Experts of a small language model: 11 layers, 550M tokens.
Below are experts of layer 6 (counted from 0) of a mixture-of-experts language model. Rows are named router (the router's row for the expert), gate (a neuron's input weights, with its number), up (a neuron's input weights, with its number) and show model dimensions 240-319. Each number is 500 + 50 x the weight over its row's rms, rounded and kept within 0 to 999. Numbers have three digits each.
Before each expert's rows: "mostly gets" lists some tokens that are sent to it at least half of the time. This comes from a sample of Wikipedia text that the model never trained on.

# expert 7
mostly gets: "′", "°", "°N", "″N", "″W", " JPL"
router:431470514471485445433519502489557497542435508540474545495518433468577454542451478521582481526557517507442466394425460536461503416536447443445485452424562487502531484592503488423535393485605528508365525476549560586556633578477534532588528520
gate14:428483453464540465479496515475497473531436590474522484502484483464482500553461557473386505536541556509541512377505481452468471514467562512428488502494363483514515479555516410573514442484500556496464521505492518456508512574588500564559477438
up14:438477470434577549525368399555544487535478479503520487513400529474493501466518442487471454493496501552597450450543484520439423530445499493504580494519435488459457474553530528382476553544534531487409468456522438455350530525508498546502559494
gate15:524510476462392458546463523537453524502492512586507498505442489539499494535467454478522446514400461562511466477526571534498469501489553577569428473461504498462462477542439454467503507532457424489580495497513359438550401548447486524420466527
up15:484422472516466440523548513554510434503514506440405452447577500476571523521458558515493527540386481484438546437408494377508451500510419538492483511484462456551473457523521405567457520451470492514607493546606607532488500578454463604462495446
gate16:513501501512525526404468479502458455552553524490443549482501491546545524522518480559588415478498469478446486526493460469513515474552518537538419486441535540525532447554513528526506403493480461554508452476633545545537419449438523467470504545
up16:463466495469495448529511530516433457606513566396483498516544418491461521525436479494452494498594431543450519516468446488523474548583450514534500392525461513496513550544407553550498500559473477560425449485462490517465412480488498499540506562
gate17:414480586472563536450459565437516442490562492499483619516453594425526622576483483459426423500433462404536487473504501486483509475453516478502518581499546524497559411527575470492558465482413507526579526619550591512508524499491541470487445461
up17:488513531423556573450565525498489450514500569589388489480572565402475446495489563438496576515518430508464502463463505550523571432398498555525470443443526454481554411508552529506467515552536551466471531557487626444556469474501500452400441575
gate18:538484519528483488450519618543612468511456511486536509464456563513563487514512523483540513519414538615548544494555527570537499541439539351596507460510538453450589492438515530492521461578525542416437517521512460501565508528479451527468521565
up18:518499464515349492505532444509507461458514489574464578552475456572465529449424450452408496487501485491467508562560542546419578586541518486480497518489538573577498489501459543436466516419536428459546499607482561478495512461501495459499502620
gate19:497510450553473510498504539508590448465494448496478526520555477495543465479492520482591542472386447542583465452389447526588353566413439463477552498506541501505515465444542460476437466528401465537505473507400523439521406431545499467394509507
up19:517627445436423505462523441482479481457567554519429473450467492434594581489523553489461469476475491518464432415453481543458473426490459551480502482484441572446450447463488483542491497636557525482456493504524508501380458458467555514616462508
gate20:469510460491405586533623473512565557482531514404462435512517513469506508416446435494478587514512591481416494556491455427456566414476458491598577511504463459470470530535551508508478442537451560537435595538455454552441437417416556470496517543
up20:551516420505540448478525580505552496477523497459407602448492580495515485507524396568393437474442502482540508508564542510492482433460508393566441518580520502566548454453484487456551417500459451391458510524463568519454535522421506571482575492
gate21:415459404497589550594484478453430520468465469533566446550558469414536517492520478506539431443345497515600506540433583510445515556539611426528545571482601578553537545518451461515440500468442434484466504481513455415453495455505490455484482510
up21:429396443539546514521451477460426621492571536499408483507452409506538588541499480520444474534464569416572526572466536487418534443471462487577472546435561561438475555580597490407544459482520511482520514517521529478496459518547506510445515547
gate22:504452575490529458513553471558486528370433521521482384513549494411432469569552466456466538477452422598529510501517485474620482543560511632465496439528463480579525484437602436421521542495530456446489405492513551486562356488507410621444510578
up22:490514472534548468504515526459572559494380469503486440493474491499394470505439430596450417487522497412509437536479464518558546512579621507457506449579511484512470519442535509480492495530502488565565454455468343404529532468538481438536494508
gate23:454470419479473410536555518427487483578550532377447486449477517566476599457526534482554631502539420493497524521533386541545540508483492493426456499539540538610488474553488515548504496539510439549473426509488393519584552513477497510455420449
up23:481508481506474508495451493474517487526519605536564447428530554521474513508517601583405593464527592608618487475544459529513515439561493411492473548557489538536558433481556428528539440535566511567499456518580516466517567509470533454531487503
gate24:492520450522550459525490481497540606491415557500532501450490492418456458506548490613484449479494502537440632490544469481418563467462516474400456494522457523469487506488517498445527478451487513406463435426573524567513499516438569481470442569
up24:403432510508536458432502502495460479445489619570407499507518523462492530397435485560452482597512444476505448516530524485511567468481488460394549479475489534356538423528507532466550474538570478515477525533496605575476511485377530463518468587
gate25:515454534541524484531344532508511468514549529516520458450502394512558530515467566507497486348522514565533536481480396546530402494531449454517426455515449514555475574570484502456470530586500553507435437520459499529500607454625502518444471501
up25:437446471558515459508389453470528477537492517554452502428515511464516498436439412541460461541464563547399525605560448523492514539483557571485525523468514606571426511491488431421460476526455446541477488547455500460511599563460457526484502553
gate26:447394553530486551571468587438572527487508482478524569532550411465471574473480535441503600415522436532473490485538578531578450460417482461557529536507496482535407451413518469503524552509508511579484451483496468435500570509512558482594432547
up26:487402477516466497494518481517463495467551387529487377449497498481486492455442542423460438514494475478533475444479481485530491475491518513495530447492526568493470573506500548511496441462491457565482563479484475467549415483496411434495518379
gate27:520573479458461457504342460508595541565544472493373405567518508418538479557529484502508494594543445486548525425503480349524461473534552416475505558586530508622437535446536567561433614499468484532501449542497489442543597441471477416479474498
up27:478479482548466463573597564434497418426506525507557517435443609558541522464550418543479551482478540484511470516449498497515438499407486475444491481439545475480504526516499489527622523556445425516501535381473600464453561478548447559597497394
gate28:528529510537427527487593472470513509495576511507429567489526394597464533561507505424559405512564506571474543482591473543486576429431530553458588515507485465416385457513527548453542455498527535486549522561447518466437509548407528538505416514
up28:481567557474441512489566431504438405480564554511486531522565552505565519547392521479542602436575469453467530476410532469492547494486488535462536505596541489498542505561424507488497437491454443475482509552544514505536558452526514526569489460
gate29:558516463530647432459524486484454485525489510527505513503429515538537509537411626567492528479552550444479554521498427526458429521524529542515437486482441414632542553509437485435461527466481470521483522539449524457505520575443427454550523489
up29:465607574538446550526508506499501516558570502420583487433453480463596518620488579453559458592541505502514510569465557594479438576496439488528490498553534564481557478420444519494552445497468515513401561477501553588520489475490474505519499499
gate30:475480491503492446468445574545486461501445563556507453589501488619510520372459509439526474591458548442551413466386416491518451532513549476601472512462498498546425514558546484559543561506478423542534498503487500543490563423429528386415548438
up30:576458504478532553552534498467478409592451501429517426484507529508343547515485584530452559559498465451468509468476517452541490512513478518560553468436525420482612442435444565433433500545499552530503560564541479465571501566542525514441520581
gate31:445491501478461478516584494552520494489457448447523546515484491504474506567511449554490506533555488444486443534391434501551531547432575460417635452504443536601492514507558554445550569492532481455473509481473514474490400523500386564555478542
up31:589538529516588501536483526552453571512564504512522506562544491579515442502387529536422435543475529472429491519580452518491497425422497517493417471461541503497513494512560559595471442433422511555484474531511489445497498485479523512438468462
gate32:518429418531551427460447499474500446535525509489535566509443555461465500475525504486608575393473552450489488474451454516500429550482434513499490478450463404559478557466421419525515575546540535543465447434488524491507504491622435548441465489
up32:626529486445486497401440521506470484504427566471472471491569506549479426506539527515504587567578471479486587482405492481469453412480508544484461479496607531550560462397489614467501546474501510625565544440462518487563479490494521489493496461
gate33:549565533523536482538510574535528535495531486525425454507486498571491447534491542506485489543473604524598583501560394515548489536476479529454528519470554409555512381466527444555451538554509485472530498527540472549479560499565504474566512533
up33:584388537460508484538516472431566589524500480552501515530407540477576562557492431469431605562519507547536519436465455531471544536459431453416556523473543452450477490469484517484589566447450430549503552510459480387464492543381601590510566509
gate34:453513448517521542498639454543521406553524579514542526553492508469522601458449499487489493527513516467537475480428497508532511500469458560440400443484558586480423572557468471490490475486636439405493507496486458453598539486453488603550578470
up34:572481472441437461561430498570485606573425484439532535515508501578558422484502570454521533469488377539488485460526536517515504477532480520430484570551483492481513477440495507492519577545480486484472421551538407631515504498516500423461514545
gate35:505473419568524529553471487549499455497507569511517431505588584430578562461425455525483511462522430511524520432537546460480491590558453579507465450509480494522397597368580515525482594601546470490466600508581465504511450427590457514530522522
up35:434500518576536468546483488505585498492447455479450572473608388502500491513518462503457558469536537442483502461483489524482502501492423519482596476512461524542485510399541488542497449581496401489471501428513611517430426482476550445497503519
gate36:569487538541547477454535518516405559415569478554540498513464509461488505419544455462470497459446467497541459498455427530479574515456407538444521528503477383379470385417480484504506506516451546570576591494452603471459495504463470480508526465
up36:440552550429525530519477607546418584483477418396539481508464492496521589519532473438594513523500429457495546511458510488460575543429538456514565550526445431422507475473497470533523509533506461515403536579551580513499490440488576463452486509
gate37:453452386478423455454403463465451473490493522473450487529540445553446471466562554510570428474441617506482513472461420465542506502543421488530494601477603414494528541524584474565508417514539502434457458496451444505518520452467419479499531513
up37:409474540482516479472483435488490463429507408458521481557475513487425500528510539402482487510473439484500586541484505437563522534559459420509497443514544565442461472517487464423499444512527505511415450612617452426550513529597487554478467527
gate38:579522539553481483502550451464532519536485519451479520416544532456546464519454514444444473576473527472490588542521570482524513438509481434505491503593488502491420568452544541583444551535467445487472486416521490412546446546431385443493487497
up38:458546436453455564535429560513525506573613532522429485461452635487522584545484501411516425484528549461475520462572485450502461508614553488499483496529590451445492489507492442512390561591529497425422482587551420479530493510559535541572578411
gate39:532459556423482508497444593440547497487386470583481541565489508585478505560533495429570414511338484442521543517423527508438472496488512556508460508469437502397555499451531475518468509534557533554504488535449393510572481583511473551442492589
up39:550526459567476560542547511605463509619555484455537490407586508456539531452536412545505433490523471513539478544437565481429459324466513508555503544420517518475517497513501466484493477458530511410441557530464355531490494455535514492472598453
gate40:482544513437557578479432517458355379489519546528490475435527531446506485633616472558448444512493548561529405486537464542579426384476478504564502412498513578459514523460513493526506492500498538572525441504474554490538567526508533591476476474
up40:480534443633499554507539403528529603429470452463435527559475529472472482456450561590418524451412464392503505608482525495447537493532436499444507536501467479437484529486455506540443579467532481480580523516581477570492553539520502518448470542

# expert 8
mostly gets: "See", " song", " Albums", " Candidate", " music", " Chart"
router:459561482483501510505541607463513528543528476450497493478439469560571490540384540498460521483459601585452472472456426506488491460517520601493575533411546478577533369527453487507574370444574455522445439497548540510555544525493461535484472526
gate1:461564509523538469528424482535512430442517575600587575468498509554509458518431504438483515607399491608508559470528392498540562473438546543432596615460462474567529438508493501455452537408477449525512482453460527389515574475554475524540490529
up1:447452534499554482532486439592545396551492531458442524570448510518587497500521426578561440503545479514442616502487459524558574528454394500472573470495505539449500512544493559435505501469550463441541513505498491553515578526490495496584473448
gate2:530392360515424447489467553529423439564550465549401460513526472562495577531494480442383436407526506495431517504507510453584480460498452428421475486538527501532519382589562403489527505507486515453547483561561583477485499491566502480470515562
up2:543489509475586506486546438470532513512507389463548490463514456460573468510523489480483514491438508488554418492560594466519546551491484530464432503427555449517517606448478541482464505448532464502543571484469550438541598526615528579566527483
gate3:545570478455474550521482635520488558430559514454495481401463504532421595460461501416492498500490608533475454545462417578513570519499505513460530476485495571465468549611565466497455376444546445606491553514611598526541468538437531489535531440
up3:499542555519616558388485523483463452542481494523471492501568461466582507503549550567420494433527378503481531559600515476510516494423498537471522506479496351529476496410512549466484605539488488463479517532449463422423486428434441610444475535
gate4:565559400515527425570427583518424475467474477481475512491464448498468500549542552578466422492443534461441447469536501510521534484524498553479485554458542527518482562516543490457493546480606427482621445519509554490544530444443573528490528549
up4:443466567498492489486545435460521448489505550502515569538417411499462546523483533480536559544531480445528513528501516521495396437530472415538558587447455469509409352493610477527488389530489628565463529445544443550485452525573469501465506455
gate5:457475565460552463423566505522472531554543493522554465557561532397540599500512447541501470538545463517428579490499478455562578486562531436516483418505504425503496578445417543536515529548499573495614543469527522523514567420452536560513506493
up5:419467521466559579536544504564560507523576464496489540481535505437501508425475419495493513520526505619500563393481513439466558537556562445471413481480579553509489565590506534551453466554507501414516408546525519534488577499526497595468603532
gate6:552446511596485426559515494487402502400465491473408519576519485549573466453594527672507575515461530532509526482502530512446546520584474544497485473415477503501538486486448538440529500452525494458484588499545499528558517491515589488514509481
up6:552450482451457509406437568476432496534512473474434456558512478513490501531436573530521510507495523528531537548494524505474481475494417578533496494424546544443501480517553563436512517435524434521541494522518531447479535482429456528508488491
gate7:515466450635466451457556487534468557469520494433477498488508406469506420504495468455433467502587551567520476490566512495473563535499488571516525434551538530480481524406517533493437464548545423518441467423520517412524460525449518528461537532
up7:568585528514546485501488529432382487578508506471622477481523500558504494457453496464455503585461554515494508542543469435449544466547539569483402530494474528503622549480476611566472504610614477446553481412511489531454457450575483483399465509
gate8:512468535511454566479507451474458574429497533493474519441503439496521465507539493450456539457453604491483452492577522457508551492457560578443504474547533552527459547479583530478530466474476548544507414458414528455385521492506518616409533446
up8:511466521538418441489538420420566506442567544548553468484501507466560448567531569610447416433562527476505440530442472462464472501476498516479462424501500478464485437478488545514500512488421511529469506523521473520481480553471407551462524524
gate9:493595483477476541498372593536531509451503487490536518559449390458412453484527460465550559562462583490481553567509528436536506434478498480573575574568498581527452439519457417520531493428412479513445528516558526495428573618429496505568625456
up9:493546501578542536504452593535425574432464409483453446517543519446564543473495555478448508524443409497539565569535495503548468537452513486553509585539456449454473552584532472534565502517463465529443396512511529498507502534454498470411541574
gate10:492563496573432518538545554529471473520645505433522507485512538492543462486438634546502529560553514404509498401534470492513522456502478407440550524471533418526508551388461423401485470551591505350505533594521479541534543524521512455522491497
up10:482550503533490509488521451444401479433572501493501533551502520497473522444474539488535507485483506540505472541445520562512561532544560457639436523447454511482521473571495440498573502470496558369522495476521473449482554469471557460609466539
gate11:566493615573533522431603477575486532451569444528493539569522416558452378482429494484486544541488546542500546486476515502555460527483468555514521506447489484507494520454529492437508459566492483476533513440497526582597500490505550572378567495
up11:415529459494411483489516527559459480639502450543522554507520518416493533464470572530501537528451682520518517380413550518587558468452490467511411429494438540567517549459455512418516546454501561505516510529496524474484478498569457465459472514
gate12:583381508529468530468528574492512443409531537502494555583449531525439542520586516491565513514481461535481560560436442490499498472444489571431521515457447587528478586585410541420470494466486468525464561454490500572412547575526492528427517434
up12:557474574407505505491481469444524523434524436574559492509427460492465427585467459422544479380516507454535442508555541530485563447541533545438591500400519441563483416575511443607496532505490520583420467494505536469526484570517574455470486547
gate13:487527498467535518491605537510492517416458493430523496522532549468543459557478464420477607601518531493484526484454594537539457553604407482437524455575487493380618590519489485452539451462419550523497523492484376475604527494504457439467518489
up13:533500398465417508484588431526446554478538492549545468532467539526437513484437474449421587552517457537538591492493465519477484518462501564455556539558563493521453446542501499474384506531552565562470513481465413570450435495575556488477451521
gate14:554497462495573586557548538501468464533478462575431473420455593462513447478506506494496444462466541412534510368462423540524590491497492497610512561471516470562462520589507509478536551620535564415535504433409522522457456498495424562482481525
up14:508483401498465504542526525621565524599466552501470573521481559426413421556496484550546481496485446523500667495408493534514487435514502438463394498465533497582495469519610577450497499444573472516457538416509432412481383510527538403418384519
gate15:533459562586456441490487471437446477494533580392501425458477545379557533483549596513517432487429553553461492476482421473502518507519464493485530493473536525449421467458486547516464552499497480383507445543498445468542467503476556474466521444
up15:531588528485499435506599508563495450462483521502529477525477604410473419587506497519544555438431491516530547598514474439479481528592500516489467583545453543464561407509530473554473487522427555442504457513481570383540592556502472501531490436
gate16:536555491509489509504574489530446485432494533551485468512556514491538547444495413593552501516531464523417539511371573483449598486560458492427522445452463556521514457508441450443453497448514473476458472499524477429455436422517583548445454493
up16:473557441600520505449469522594419426465629557499511501468575494532526497548456504507578497473566427516557506527418474370396469453484466519491525473503431466473370514523498563421553565502437518431544527554490494460428501556508509462436580432
gate17:486444473489515498554468527441486578426508574484485502517574371491477558530582497534569471499461444526550483523433594543494412502548496495487384483520457493594583390562480397488474497429463510412563410546484493552506486493615474514435534523
up17:473533506492591439393421488494449470570507551463491436536533482538447518476461428509484500463460491426417575593493531487501496566489457468458565506411466500509572519499463554513497516454486503543513458475588499641567487608461499421545561524
gate18:527494455543498536454480491492430483487566478591581493494518503491526439451519481468529531465501580506472605531470475679522557484462441511569448463450538457515444562467446557563427428488475462541487471498506523500543509511461380516522533509
up18:507493555454465487485519418570513458562501483553552463473462430493499473477520517487542450496524553466497473484443504470533648479436554530587417552471508481468503559516479455488534489618474513491571496496588559410421412462486448590434513543
gate19:566555490402523589513489509493469590536462540487599480478499500497534569542508508482457461481471620525424534500525407536454402473499529551502466502550507438556502551510563514522570465473547512492504539508501600473501460530595557451560414453
up19:526557551513576472473504551437555447452441464455527492413527629490569468506456419549522524548480461424480446550502418508547582452487541473493484546588526544426417492505502427438565462481528508394607436569520436479473517511385395526566575548
gate20:496509586507542479528483527497516485418467458431482479493413561552408526477412551551480574555483443457505466446514536438510476539478452590479457450454533481485545316467535481560423452436475504490486440548532451448490536549496500569393430546
up20:451598549553471497456545532497406451539570481494493539451381587495553503492454583578539552505518482478492532544477486496463477467499444619429449434538574550463504480544466505483504413497595526589399418511429477520498473578467490521485472527
gate21:563470475579504486397450519522494449477441571459551431474496456483530489558552466471534432522589524451587524567437568487538592502477532476526535440437460429459524538497527543488452525473513488503496578461556484511500528529475529476561466572
up21:506467456439515505499421529474586539479525453554583601474478475516527458499484596529531571483455504602461438467450494435470413541585528490514510536531504460507474446410562453506493484462479526567494485548552450518476440558451401494545442496
gate22:432545416455451517496452465462475538518574476510508559464466558504483605501512516482467528536521493518484419506561523493410562453492442465522519644514448499400498502542475585438419477535593542540532541595523530472518552541520519497450486603
up22:405507483515510510532489595491506546518457483433488493393535539556407548436452470587565483490476481539474501519546482482473552531463448450461437565418500478563556523539481566506401588561431491477517499529495501467511378613523483529520488457
gate23:486497438450548427520538502433651496534511371474466453472472492526424494555490591505477479491511498540506646533518484518528527491451515488498523436535471512465580458441591457503449494462629589508483433475513492514558550470551425478472470465
up23:587491565540453604428461487465412543527412576582497526502525464463466456489545489569530463544488495531472354494405462475454518507538579508507486513478553517526459505601408540433447510501527502510564601462541575556488453500439506451499545499
gate24:444508532558510474522545519474467508606510400475417569556540521409555543532558440492553481487482524499463470510537506414539537531518524489576534484474477474379610503589479489436537417466456454477515415502464529473568503542456517476530547530
up24:511483490505585538517481458454462518532464513566464472514469529470509517440500571449555569475518379515529407519559494513511529425508517463491417499478514437451496511342533554553518449411486420477490587561484469496390461497549513545445466552
gate25:398518462447508488450593466517481504478459484539552517493522453478474614518583576520522439472509576497579492478576479600571478509435491582521454476550534557525451488508531467490495520569596439597534503462456537534480536506519549510441555416
up25:477592509451506545456524501457443521432447483519498505431517580583594518413558578476594490479464441437485573534482405495475499535567521480553518483426559594507443547557522555510516557488514465579464519519461536533428476461492450456525479441
gate26:527528422521608515555573425432522504490522566566593488477511544475502442498576504490425578427428508498577506500509440552416496494529460560522626504523480395531494469465534528461464494447473533457517545536479492487464593472433473672431537465
up26:573582443567471569534463556474484501461523458547493508470559486518497470488568419504498494402498527491483554434485463383482503508505494524464599416475549426523527489588413536449513497419566480341487504507489446497566542459486488456459487480
gate27:417489496476594512478531568524508470585499484419522590496502547420474406533469530479448440522485472518485554545476526530476482532501528520446559477442501560559420578447563509566383429451441474468561446617526526533459423553428402498449449515
up27:501423536570382497535432464515519461526534567563495402599467458499476550370582478489520603498458446486457464502487536503507486549599574507456549463491527461556513448484520436514480526407504487429468604571475525512501507576554512459560557462

# expert 11
mostly gets: " well", " February", " days", " March", " However", " management"
router:450472442525475510502557524456418570639482553519544509420419527522559504584487449536524449508440444564434423447463446556519492449575449438439506505516550446527547464505436468525427433429494457540451430532553555547558570568539474561570562564
gate7:512515479496579484534557550502451557555566442403578527462526459549545500480562547518439515480476425591583405578448459560487583438504487443505526413409479532509460447472463576423426490479469544510400458468518534469507531538520483576519553585
up7:512482528465480503468473561474504521446615564514528424497401514502501423443516567532601550577577465451522542573489508506575541511534516495520459463544501430543532471456544511533467553561426418465548443532511503547392467562539567614500513525
gate8:526568565508456499520449533496476518502470497421589517470472470469508422499526468538434519496541549479490568489544469556478565530559459575523485491465451521545469478457472538596471395530525536448549478495452495502526563590527557536444429575
up8:532503425528522466448496487463594492478432409408443634464533517381464541438423373466516485521524523475483536558606441544497485520536478459498465512459479474564519611562424486516503554517536475544523583547521567498527429502501486504455498421
gate9:404493535469513482600513512469542474483472438458556458480570444427505463485498530534491481444549539414553475361392511497549578480539564384476444556499545605516517436475489455504586504457463527466532476504477381517561543488405514514521500488
up9:470446479471568533575437594457479534421515427505527547541492551496469509545425470582474550491483547482438543550558517504564508598524519454560456558482374480478510553600490454506462486486538476567460520531501571525430559436539495482537569428
gate10:450552517418375417554515606497509551449464573525439455470483482511407476555525452456475588530516413522521483482434412480516535388589533423479459543548496597488453416568518502498478537539410484487477407495482517385483580493521566502509475415
up10:544480456409505576500569476552487466486438462556510568488530544588504580450476476590461456588556464481556555525531555425510439466497558541535480425459500379609560509503537491457517557465517484581548508523603456527480527582518485459573449604
gate11:440388493492573471472536479508451548435566514527455534514492463534476484512404533605391507445568485521515429516435447460537528564523433520485503482584504489467476501530497409422484551515538434484465511445593568533480630575596547567440455565
up11:452485424515546537518483568478473508551435495408506520447585568504549481467458441609452517487561416522467441466421476464440531419471491505412554510481544559596518510526486485400466633510453478505480553553485471539479601589493530533606426518
gate12:497478483570501482420515475435544561484558415428375493629565473532540498523450529493492541463479470515448500477485554533479475446362541541420383437509543398485569532555477463526532529519461456460454533563494527474450480452443466397465460443
up12:536545407499501478502448497448534505470449472551481522489510509570471443493573478498552409502427486458558584558505534447393466499457582440465545499516548543536414401484472453399482598530508429575472512533549515524441487588532430526555419452
gate13:475534608529520481493525516488531496514438457517415552520476532472464531563476369535455501508482402546418512499458525593457572493502546571561489531463468471558511432479541448557495449406519485437489391539454481437591521440527536495508474542
up13:533559524433456561556469497440512536579527433445537485514476520498455527507598606539527518606480373459517586495485549513484440548471437521522433531522598486446489497566564468502550539488475496434535476468521486473499536464381477611539470502
gate14:523491464505540575501541412472587508541445512549417506548508477606472565472573464471491542524435439399500421504484470537481484557486462508510499525425512494488526517536420347506391525429487455505518483476463406531496488498493500429445494496
up14:482475480493457458567494560547482517559491429388495503516484464522556604508459487530533607575524455503386522485526457384556455482583565558504523462508498423474637536475462542441451534588554512513505488574522568556453466557492443539457504560
gate15:555470404448447458560410526557473563538436512475467433512431419374518428581496487475502517531425455554532462438473505533524415418476459594471539459552506522465442467489495537557503477471464473510385466490412571628452560432451485429577572525
up15:499512478571564492616474485465469435412503463515469545466465496519524422572461465491521537403467506525454404501533434485593551506421501641439562489483523508577460534408523535570470465427549488440479453534543487494523580522551537466478414561
gate16:546591497615497533631571610478554520507502445412485449404560572455416365474519484532434438517530507603490442528487483523567466445445463567422605478579521572552435470451505544435502520437490473458561426480565531552574511556453565444476541542
up16:385461457424416555489487516491474430498421462498514475425521528513466467575501496442493490489484552541542529515471574499546561545561479469585502463568580492429526550394483449528548447570461518517428507514540428601495555557524449537435608566
gate17:541522572433452520517603492532498475436424505498565603555380526465483442436544540546540458508555503488432426446450533469472554508551485541608461519515476534450468470544486512597497574432500503564536527534494506514499487502478503586538573588
up17:481490422426522503506522399493486474485505450485493498488485533514542547615444564540557539527458475471474488578528584539467509415591498512561505541543533428583625433559612619524588458586504527460502465474592461483463576514484507437529547452
gate18:478501522530457510557479548511602455448624452477500548512467580520466545454538518481465345564515509479495458465522541445535484570385538548533573424509523563544485556468457466526538473486450527436517550370479486480511384473594467496479501485
up18:525516441455464550453413508580576461481457497502550419505570376475436594421466461503496395399509448445513505531513579519493556568453569419473475536428568562525439529492456480433491481544487395494402588495494468583486521493490487534499462375
gate19:508486515515461536471489516437499521526479441515518515543527516486553394465512619575514493549475571483563494501513545499581464434526487396419501455465503510471528523503521480514487560460532533488516530478505514556516481560568493536609546499
up19:513537470538527479473550451451574411520433553490446510481551489548435474475559470549516418359536506501472455449480495537495487536408506506485527575452489429581503465418567492504497459479471536517531499575462433477480498517482488489501534428
gate20:469456510507556493562493542534559599469574539525565528490498485396456515459448579495506456428570536473508487479518490482575605511467450491477554341475481527489434510437439509544470485403481474578503459511571492457472518534469495479519471494
up20:450441517512473441441482512461432485432467496459494508586419449501564521498484477464490466515525598465461587505572458556485561568552477495545545572468553519550497537598563503560559435514501520446456434478548541447492473422439437457461511467
gate21:383486521434506421552537522493521619450412449494566416512453508499485513472556501518380460495534436504517493472459570502527592465528481558478533527480545497555572530485517473469515548451592539551458477557486419535535496408494449497571532444
up21:554552477476491480491578483579439512574537472460527523480468541431548524519480407489398522522489529549512577532502484460624474450399479539423564523493581560510556484473581502541421398361492486514440419592491516440390523468477549443567524488
gate22:510508503520522540577546525563588599459492489577468546557442522550472594503584420597540562503500546496481420451530388514501478480430524481541513509444539474566572469459561373542530448591557467486456483513485418522541513443530427463507539459
up22:574570517507518401546578496500494412490508451457496439505548549511524525608568554510509479492536503468524449475579398493495587470487483472589468452567528478507584505455553394500576588406534445539394505492487585461517516554504526451554469523
gate23:559560443542562437510516426567485465417579438466534458406501527533508536505492376476447425469555490493520458554426449520538426508473523473497528573428469476529461533420434451448525476462506486476512594526516470400529531508614431520480568542
up23:457539473606468515496539568446497434511446512513530452502549456481415399471504512546519538514607565500462512395616496518406517471463421451554482498336388465599464489489448461515524455462438489540503437512474535526435442584449538498496578503
gate24:597407469576440464458456505539563377540488581436546465418491504539431473461519424505495525449478523515469467463448554467585530546546532518525580457404536534571509526438536457447446477450490479450489496453554495559455518548425546508599461502
up24:493502515514490498509525480519494449586425499451576529505311560533448468624510464472508487568557495437543497444551472556451579409460473598539522463522507414449490456485485511613509485472494493468560530533429505480501525520506600454571450473
gate25:498499531430499425600479473526522521545541478460479509508475492518564512517544432451530508575564497484458456503591426459474491477450534480603407512394516480511551486617490462486448498472470445493529447432551495613436562514557392477450517438
up25:555483475444438491470475432489417437423440490476450482411518408486506539456551526550439377407614499488542478483521484524482498565514493480463550439429546422481511444486485494523507556531439475454563472531545492489486511497572413479508603458
gate26:598588549568611513563465479457530600507536532500482550532508491533477514397430420510515598513546528556504489454530429539505540471475446504564467477493495553538529489467456507429543477526543446550487447471522513559533494454552469486543451522
up26:514500486570417449476439470486434393403512519585454534462427498566462462423526522590493579481521494501451504584494465524502534494486595515448523559448556341461492508560511568526444500498478472487398489493502507415485544499477509431451438483
gate27:590422549497503450494539486492463528560500511457526461622421464535459478566560478531507546467552548563439530405422516476488454555483457449590461440529435497486517461540522522494538594421485599526598551613545439462475435477536525434460438570
up27:389581615537485467569469439528464500449550493494598557543500465527581559520485496526494515537492498561422469672464457550463443525390559545576511498471483482463445498537525566558566513539485586522506467368451481462479385492600444579449444521
gate28:459503499482590540491579503563540570536533393474389424485509515482508523640564500490498485521531451489422514528511466457507455434539486453555503500485430461464521600532543433531488437555539512438516522480511480479441532491544460423577471541
up28:461505529517477556514446528497534464584492542521444553438478459541430569497411479426537463529496486514562462426418435500545466434581508502510458404467444600473557469477455521503455561491509520547540528535514431476525426553506475569500533606
gate29:522581494436465527524483451434492521471515410450476521544441488486517513550535555539556470496461412520579422537525469494494474489457501522516472485605590536498470489431512474513508426452481610505423501523493503535620475444467476535550450468
up29:489431506406497447439543467425491575477531546510426498515508512552492460476522479558524488526404562516538503420651549491487642558490561468583496465482513385467526478448549464565497396535536526475469408426507431600404505486474599486515468531
gate30:486504465424438503508477488460548517524493554536474460460513479461487557469475510594548494567401520425483481481434480472522555400539436512451517503518510516578479474527454487471455452445524443552423630521473505572396591586486484512432490453
up30:552479496414505450473485534601523552472481447547444543511554562518517475461432590475423524492574522455499485502398509430466514508612481462491492501370435513496522539639519475572574583567502518465548551510532417519514435594552559556488481585
gate31:552500447483446415556463537445492487459430448493460510515505469597429419523489464503388572452497522459503471409436458519447500412517465532432462389609545535491466521488518439554539516443438560483494510489529545516550497477502521488526446535
up31:424455532515539481499498409524584476523487522505504564523581539457458508535524531430559491527530471555468466447477429565546505454537417453507406481444540472618519440480475550542407556521512507511532560576500429454514460442513563421548518513
gate32:406525482494437413524531486479487440458512555505552450455433483559479535468539605438508561465591535447477524522500491475519546480528475604490500522482524445517484509466577421495507519531563503500398394503428501442515559368516475480481525514
up32:529483539439510514513488524522438502449497588607466460475410532556454500493477530501460483508505464543450464547560571536484547490574514511465458512502520537505533477483594555484397526549479435473480514539458563539383546541554492533516381548
gate33:523486496487555448578463473469475592440495403493536483554462485458540442574532464489457523455479458497496550436496536468384498436528490545468477451562500503573502505537526497447505557531439495439530481580548475520405437571494398527472462553
up33:484443502548483392536414484343538491398505485509515584433532483483476466546515440510524512484493494524538433437427406528569543541466462538427435606478473587566548501456468363511514481505451578485580525509516498451516493457589496466482479560